config.toml
n_layer = 13
d_model = 768
n_experts = 64
balance_loss = 0.00286
n_groups = 4
groups_per_token = 1
init_std_router = 0.0128
tie_embeddings = false
optimizer = "muon_variant"
lr = 0.0011
grad_clip = 1.0
Below are experts of layer 2 (counted from 0) of a mixture-of-experts language model. Rows are named router (the router's row for the expert), up (a neuron's input weights, with its number) and show model dimensions 256-287. Each number is 500 + 40 x the weight over its row's rms, rounded and kept within 0 to 999. Numbers have three digits each.
Before each expert's rows: a language model's description of what the expert responds to. This comes from a sample of Wikipedia text that the model never trained on.

# expert 45
Description: Prepositions like in, near, from, between, and the opening = of a new article title after infobox data such as "= Grabtown".
router:523479534488462484517506578519514488511502460478448503481513514514588516500539502488489465527501
up0:546456667509495508505486514491444476523500503543548490467525516482539541478489547508527523487559
up1:502617474543533428454422513531578504551468462475516454491520526451617544460475501463502436452484
up2:512507464462436452508506481553504465491380491523532521470470481455542517486560444516490444507486
up3:510509497517527446559510475451487462549506477521511477505494516537527479559504500507501495463451
up4:492528474415509528528518492465539521574505455492537516492469497549550505530527465523443406452460
up5:521488490512495503515530475438529610459499472498522514494563525536477535521517480453556482490508
up6:482546530500518555499625555513515441590457472503475460447445530536457443508486549496458483507476
up7:487448534435514510523456480551510516522460509519484520591465552467517489436514487487563494509454
up8:522549446526487542486453561574524433474517431562508482515473497548528420451478540435536529485550
up9:507516563543508483515509481476518490490504544475581451436474473530493516487543524547528532537474
up10:518489574494478546541572474494475474431491499546519464450522526486433532496422494523454523543461
up11:560559535506474517491572520532476490523456429502467448540552489495530530534507486428394473508517
up12:508518464540398560504391512573524481418514536518517423495479530507486512513574566495559468513542
up13:452474524493468457488457465476536577491571558486528443477491472488485526487538445430426523566469

# expert 60
Description: Category words and adjectives before nouns, notably Binomial name in taxoboxes, genre words like indie, plus pronouns They, these.
router:508524543452510506484484526465506537567458542443510518516443531507539500499519541515430462534373
up0:539444482524506467512499443539574474530484437513536552449483507521514534483525535475498486494462
up1:487499512527493501519518417507548485538432443490470523510521506510498498549504440516497514472411
up2:506516508518564474473417498480469505538409515516454508497479460468498550484517516477529487457533
up3:420489608462544515498461599490421470491538511583505512454529477561442454523479537551576533442591
up4:492510521493561535485493494468478492521452517446465548540521523575518579533543492468500446521537
up5:463504524545513479458513529549441475552487413471474491452505517446513515580537537535535530546478
up6:507562506490519527457468520448497501538452532549493479512534577480516466490515521462494496436480
up7:485535501528464562431480488548513495467474536519505505470506502489499530523457522481514469561476
up8:542559529661457494503431525511493521546553539516507523506462451511508519535494546465504494531526
up9:550517530507390509460560545464441510490415502530529480502459416529463527506548458537532490479434
up10:487455451501504507467477517562484494502555528500487389493510476520510483539493526490441483438514
up11:578544491488560567528519529532582530528501535553511491501485544481540492516498486553502487476535
up12:539492506505517548498512463452499376507453479444520546465524485442511434551484466479496526552551
up13:444543503520482531424565467467495464500537520449549420540476515468503447469457474444537411577557

# expert 10
Description: Verbs and participles heading a clause or phrase, such as allows, tells, using, due, having, plus and and or between clauses.
router:505540550490428475499533541512496514559447487479500560486456538476541515582503524509492441507436
up0:468456436499516537486515527519509499499490559535498544496528465526526462448538515466489496503529
up1:512515529560499447506484492520532538503462522540472459486501450480574506492464493493558480493490
up2:524550532479525506487427473523511473492454491513495461523492423521495553497511492462493553521478
up3:454522540478438466444465528486482516452484552471570499446510566527549473451425467490470586442496
up4:477580484513466551511451513549529477545466518505463492474429532502449536489489515574463492416472
up5:489492547527511559474538478545498539480475483523596464512514516483558535489542490599479487432470
up6:484567549562484477511503446516507513585542522529629530465487475466525534523547449444518482459420
up7:472560502479495496552531516555467566551504453510505564414484537449524455510577540504527479528495
up8:432432513490532450556490491594468445433510549447512425447510465460495524564500462445547554416604
up9:531523469505503433488462537464456473543486498425470489516515533470474491509490540481534516450500
up10:484503506447490468508514435488373509559528492413531399447602476460488430525531547528490478530438
up11:468493599568548467565534526492509478520495486534522487453498483495559481556551502468565456520594
up12:375497468505434577508483477459498454567516566536446460435500551485473531530495479457521494494474
up13:491514488504470531433497480438476514469494476506522544520469527459537461496482477447535453502482

# expert 37
Description: Prepositions following a noun or verb in prose, such as discovery of, focus on, interest in, interactions with.
router:572538520562502570472474528503490444529517499508528497499430504536520492504561513560512430527525
up0:547448512526446562528499552540486515449493473470512506452495476524532495482575472496564485524505
up1:453457466586509480523544526556500557464563471499513505571522499527444479544525549549505442519494
up2:472568456485517493546492495428414433503475493558488532493443523460507493534476492526460494482482
up3:510468496540488453448567467488446502500484448440532540526462503510474453532506544545579487501495
up4:573522550478497518508488438518535517497432601526572453543476486483423500495565492439492489514475
up5:478491502533485455516471487479530473515549545488426523496505605577547517536545558488511524503545
up6:468482463481503545512551483439493535541466500510475476469507460496485551574559458502459471532456
up7:558495488507519478503508498512507580467529451462459572558519496422482547484450530531531530529413
up8:540478481500576502513516500503499450495520483515509538561467492474562478470473430555536601473514
up9:447526489528523424418483498518528464488446481489486562535507498529491499583489425516438412470441
up10:479450506541496559563510527479493543476543529635482494546512542500465518474524481433483512456501
up11:472467484554507577474493574484526490465538491555487454518534446571493561480523509533456492483494
up12:511521486489477485507499505463490543517547451507478555504483549516532525488571477460481512545515
up13:442492506621457525444477534549483462483468571443517523443523474567471535565508481501453493532536

# expert 17
Description: Commas and closing parentheses or quotes ending a phrase, often after a date or place name, as in 1953, and Plympton, Devon.
router:509521525493449483473495493563550514504435451539557469462496445534565501474547506517508432469514
up0:534491495468558439502549503516487509514538484485498533490487499510487476344498542486550490451530
up1:497508507575511490539480524556498504535460508486526527563537484459507528509496522402520533487446
up2:459482549495436495477557423513521464452541466536509512466487429444555467500513469484452507534485
up3:465468505471550527490523516573506488495517490497534477532445495544512515528506460491502404590515
up4:488533557436494459518585518507513532470450519539511497498528511523454503456518527489487463513487
up5:555491522504465546563553466483569546514518573546449501469504493469524492478468498516511433496568
up6:462450570472518495477522521551484447542478468458483510470512523506549541499542514478554542563508
up7:535611464473507419476547497496470477489497466493524488510476482484513534486476532516524513494495
up8:500491458509508503564505532469501495522495477576472550462474465461497464553541566514535497436490
up9:527496543474508526653464458525458520550467503555511518467507483482518483502481492575502548473488
up10:529507522486412464542477495526498499520561530451557471484498468492563489498496498512521553530429
up11:485448514492473517485519450465466500575491502544460470474513505482496496532492530544487507517491
up12:508464621504587483484498440471581472467431481510420470453545448559513474500543507456501564438491
up13:525500514528460532547448539438563552550518513475462531456493550452473435580584546510481572464477

# expert 46
Description: Prepositions after located, born or released, such as in, on, at, near, and place nouns like town, village, north.
router:532489515508468514476501485538568498500474468571507449428571513519541534468550484552448503551473
up0:528538520498550463470442439507469489539537473481531443444558498516515472472439502414514435546544
up1:475522526547542561504538514529427446483538487483520478501487453534516594514422506551496456533531
up2:462561480493556512432539536531436532523528525585470483436566523516516505413591510495469466509488
up3:413492491531473538554488540518530443514542514490471428550473559468496508582452484457462570476496
up4:503439538491568509464543460522518540484509552495496474485515468435540419482508549500480494500525
up5:538506508438518541587477474556497485495484497502501498469550538594536561413523480521519499512487
up6:469491434436502520527540450524527466497562501469528534498556456566556447407490485467487469475485
up7:497510532546478456542529578545409426470426537520457441538508512511428489473470503508507473571540
up8:455520448505459557491487542448549539561532486494504366549504497520526517519534466522499442517494
up9:517499499398512545445500525482480459461493530567476415517499442527512516435589496496493557549571
up10:522529477582501547476518507498503514531477446449504428481491481482457548513527548482530508610519
up11:509507478537534501565574495462499503473462514525432469506484485496453505568536511512517424483448
up12:508495478487525542531517489434374492516497544560490478518463545501525443568497500457484480476534
up13:402504524446492515548433495536510509470534474509506414485527534468487553508504458496528461519491

# expert 1
Description: The pipe closing the first cell of a table row, usually a year, date or number, as in 2022 |, 77 |, 27 April |.
router:438526535499477477433457478540514541574491506517533473540489603532564494437579564555521449503543
up0:528540560501471539443477503543505481507488423540524535399518438478527469477539465510534551481487
up1:548506511535456465484537482549523467513449551531578459518455525453534439523504475536456456408525
up2:482548506508531526499525535529469475578506524539539541478542511517550543552466478493588543471515
up3:507448493506528504489453481496497440476529480622507474523500539535525427457531477540455471513501
up4:434459479460567507516554546465585537575491508509456476530507524506488502473483468452528512466500
up5:605523449438546528471513541512419489460509495399536500490521469460510487517523467471510525534531
up6:527528477538537565437573514425494473498444526442522503457441526469484511476522531515478513469487
up7:511458557455447551538514467512497474456508492544516522521524464497511460538520494487483464607481
up8:558578500534569478520462517532489448467417476470538511506494498583429445517477430469489530476518
up9:460570448517522571503463494535520453526448472482504492542525486552520500528589503494508522561538
up10:480517496500486455482479531485578465514525480517464492490448497431449598502493531487471489564535
up11:456518437535451544473487491550522515535472509578516525505479480517600477509515472479500536576582
up12:510440489422543485467528467502525551486527423470498550473530467480501528540512540509519468481462
up13:491496538581530493478551480513535472523499439494502484476513507524458433519608460549502509561555

# expert 39
Description: Forms of be (was, is, being, been) and main verbs after a subject, as in "It is a", "was digitally released", "Field died".
router:471511510552391435497536489496464562572467501512507466488467546506561500468566507575509553497463
up0:538544477558455510416615535523498532576501525551383520443486530430553528524498526465518527480548
up1:514541450468546461516519440530443454447463437447519505473516510540502494509486552524519529510453
up2:500514573500527525504510515496502513489490481536440498499475409539558501494472458523468540527492
up3:439450580489507510511476537471473496514503463484573552520469531486510490507517524509479528497466
up4:534552534452520457586597487443574511488480511530445489501509531532522515602517486433488530435561
up5:525445521490450474498500557420493546503541539555474457461604530532476538453450528517489468527545
up6:479527482545516502460537486544500516457543447504495527540549569464490505489499521488531516439499
up7:507473550465510485521484548552481513521469492518460520513511528545593492532508561538466568472475
up8:432480461472497498482541485487507573461506471423489449431497487529506484436545453452483559487470
up9:499533526462505488496469577498427450535431539541466461439477530502586535471549498470479590568534
up10:442472478462521550537605426552549530507496505501512490520529541523463593464509485481532555586513
up11:498517586560586517485469484544553547476519440483563441494483501487500539537464461443448518542486
up12:463488513503527470509461537515509479487447463551557411526502476521470559581481489500526592466520
up13:455429530520512472550490503464490549545487523534535485485508528537523518525588503529517464487465

# expert 24
Description: Pipe separators between numbers in sports and stats tables, plus sentence-final periods and some paragraph-initial The.
router:485509551475462468471557537530498542577489528495479467535494614491532467473540582520493479511492
up0:488524512494501497460498491469449429557513517502570482520485442493524490499490534509481515419567
up1:576520506481510591433573582495498426502558539476437529507493533499523479501545507536549503487545
up2:503545490491547526454547473489534492536526467467445564478529540579536536507471534482484473508430
up3:570497612472500532523489421510505535447533473492494502545521445506433530470432513552422492559417
up4:478457536502494501480500515513475483524441478478537496523530573542445497543482539515514455463433
up5:466455464518471509534519501493540457476524487462554508499498581543484461510514533473543492521560
up6:433535472491487509474557512506462452481553523481513492501460533495453505464521507387509505479543
up7:474472468553496475480514468536540509465467456492509434429467475480477447474509487565458403480515
up8:510487528480504514527578478455497458529585507519462442488469554445536490591560519538562523479476
up9:537503547472446523527501511485479497465523528511524551485517514543489474445469454500546441509546
up10:460521520502514451521501514545480476531540506507510523461501517487482468484560538529540513462477
up11:523596549471561500510513488542406414539463515502476491474530516490487484492497508476489533561510
up12:453505550454461566591484527515553484522551540487559482443509516484545489524536542468514496538509
up13:496430499449507532460530468481493464476517463484530473463476505511504524484629527480564473489461

# expert 58
Description: Opening parentheses before converted units or ages, as in 5,500 ihp (4,100 kW) or 1.70 m (5 ft 7 in), plus colons and brackets.
router:491521500602425452493509530514506519514443501517560503453501485485548459545567555486463463561578
up0:452532555468465531394611532389499483556513475513445585460514487506490563478483486506530564495461
up1:485480541537543453509550490574482489538501504489466514420465464515547464507469506561481519489515
up2:540544561535409552490426536459541478543485495471521521490593549502511481520520494513422518461448
up3:531472582509488519529546519488514516538468514495432469465509538591501498526423550510543548515481
up4:475420559527475504576467523494541509521501548524511511484541503538508482514512454492496489438441
up5:507488495577522484489514492482485522452503530539531551505457402530536487425515470416441624473466
up6:480497507462402479456610498494450494534506515552533426458439414461504514471461538537410511536472
up7:481495469469458500501555587470484544576543515500486552442426459531436502557405578447518490507533
up8:530494498514501505501518526530458532484439518517507488518548467541511558451441540476436459528489
up9:479467485502504551467497448485576467514483476520548525446505512478514519438463534535558380457528
up10:492520556534506475448581549525503568526480470466453479490491513501588495508514511556476474529558
up11:445522501483494529439494539576493444562466560543450475505563475471488459514529523490522554455495
up12:484476478492497478491618510519481510482452501508529529544536478461525533489468594464498504556553
up13:477534488489476494534414529505519529506512452452461570435478515525399383551557424484439481502463

# expert 18
Description: Line breaks, == heading markers and sentence-initial words starting a new paragraph or section, e.g. The, In, names.
router:466461489463524454539533467549482511526431478495579454524499446528520467535502563496482509543513
up0:444472507495494492549487470495491490476521540488587491514494562502547461474562534474536484520518
up1:482449538517550533485444463564481518479401560522522494458514565546493541511518431453467507463474
up2:451509491479451442545534430469560516518509459514559522460520504507450513429460499503597430528519
up3:450545514486459429432515468488542510518509521567485470501491506458480510489506492513516535533501
up4:470499498514494374507523525497471476496470502570507482433570575516551469475568465487504466476467
up5:481487543496517487516461552426447455475517479531469517533490453452450470429567519563514477466453
up6:469442429516500543518517504513455471537454515530549462500494495449574522504509519482462549469528
up7:510519508495513463456485475528496462524492434471506566547482499575472532514488418495517435480476
up8:508465456512494542606513404434539496447498502548534449482528537552470533456473553496410466584512
up9:400454474516452548500522505604491476469546491522459513509540458556476518493561536458476528518507
up10:549547524560446472486559481516497481538529522404523481592558428554520643451505526450470574475493
up11:543540524440451490528509413530516493538552521573559518519482448490555468508538449445495432540503
up12:461462545502517531546581578487519482510453487443473471531531498546506487500529476583493557560465
up13:519488529464460502527496530510447469562499501506535472544482522481518545553470491562502478454506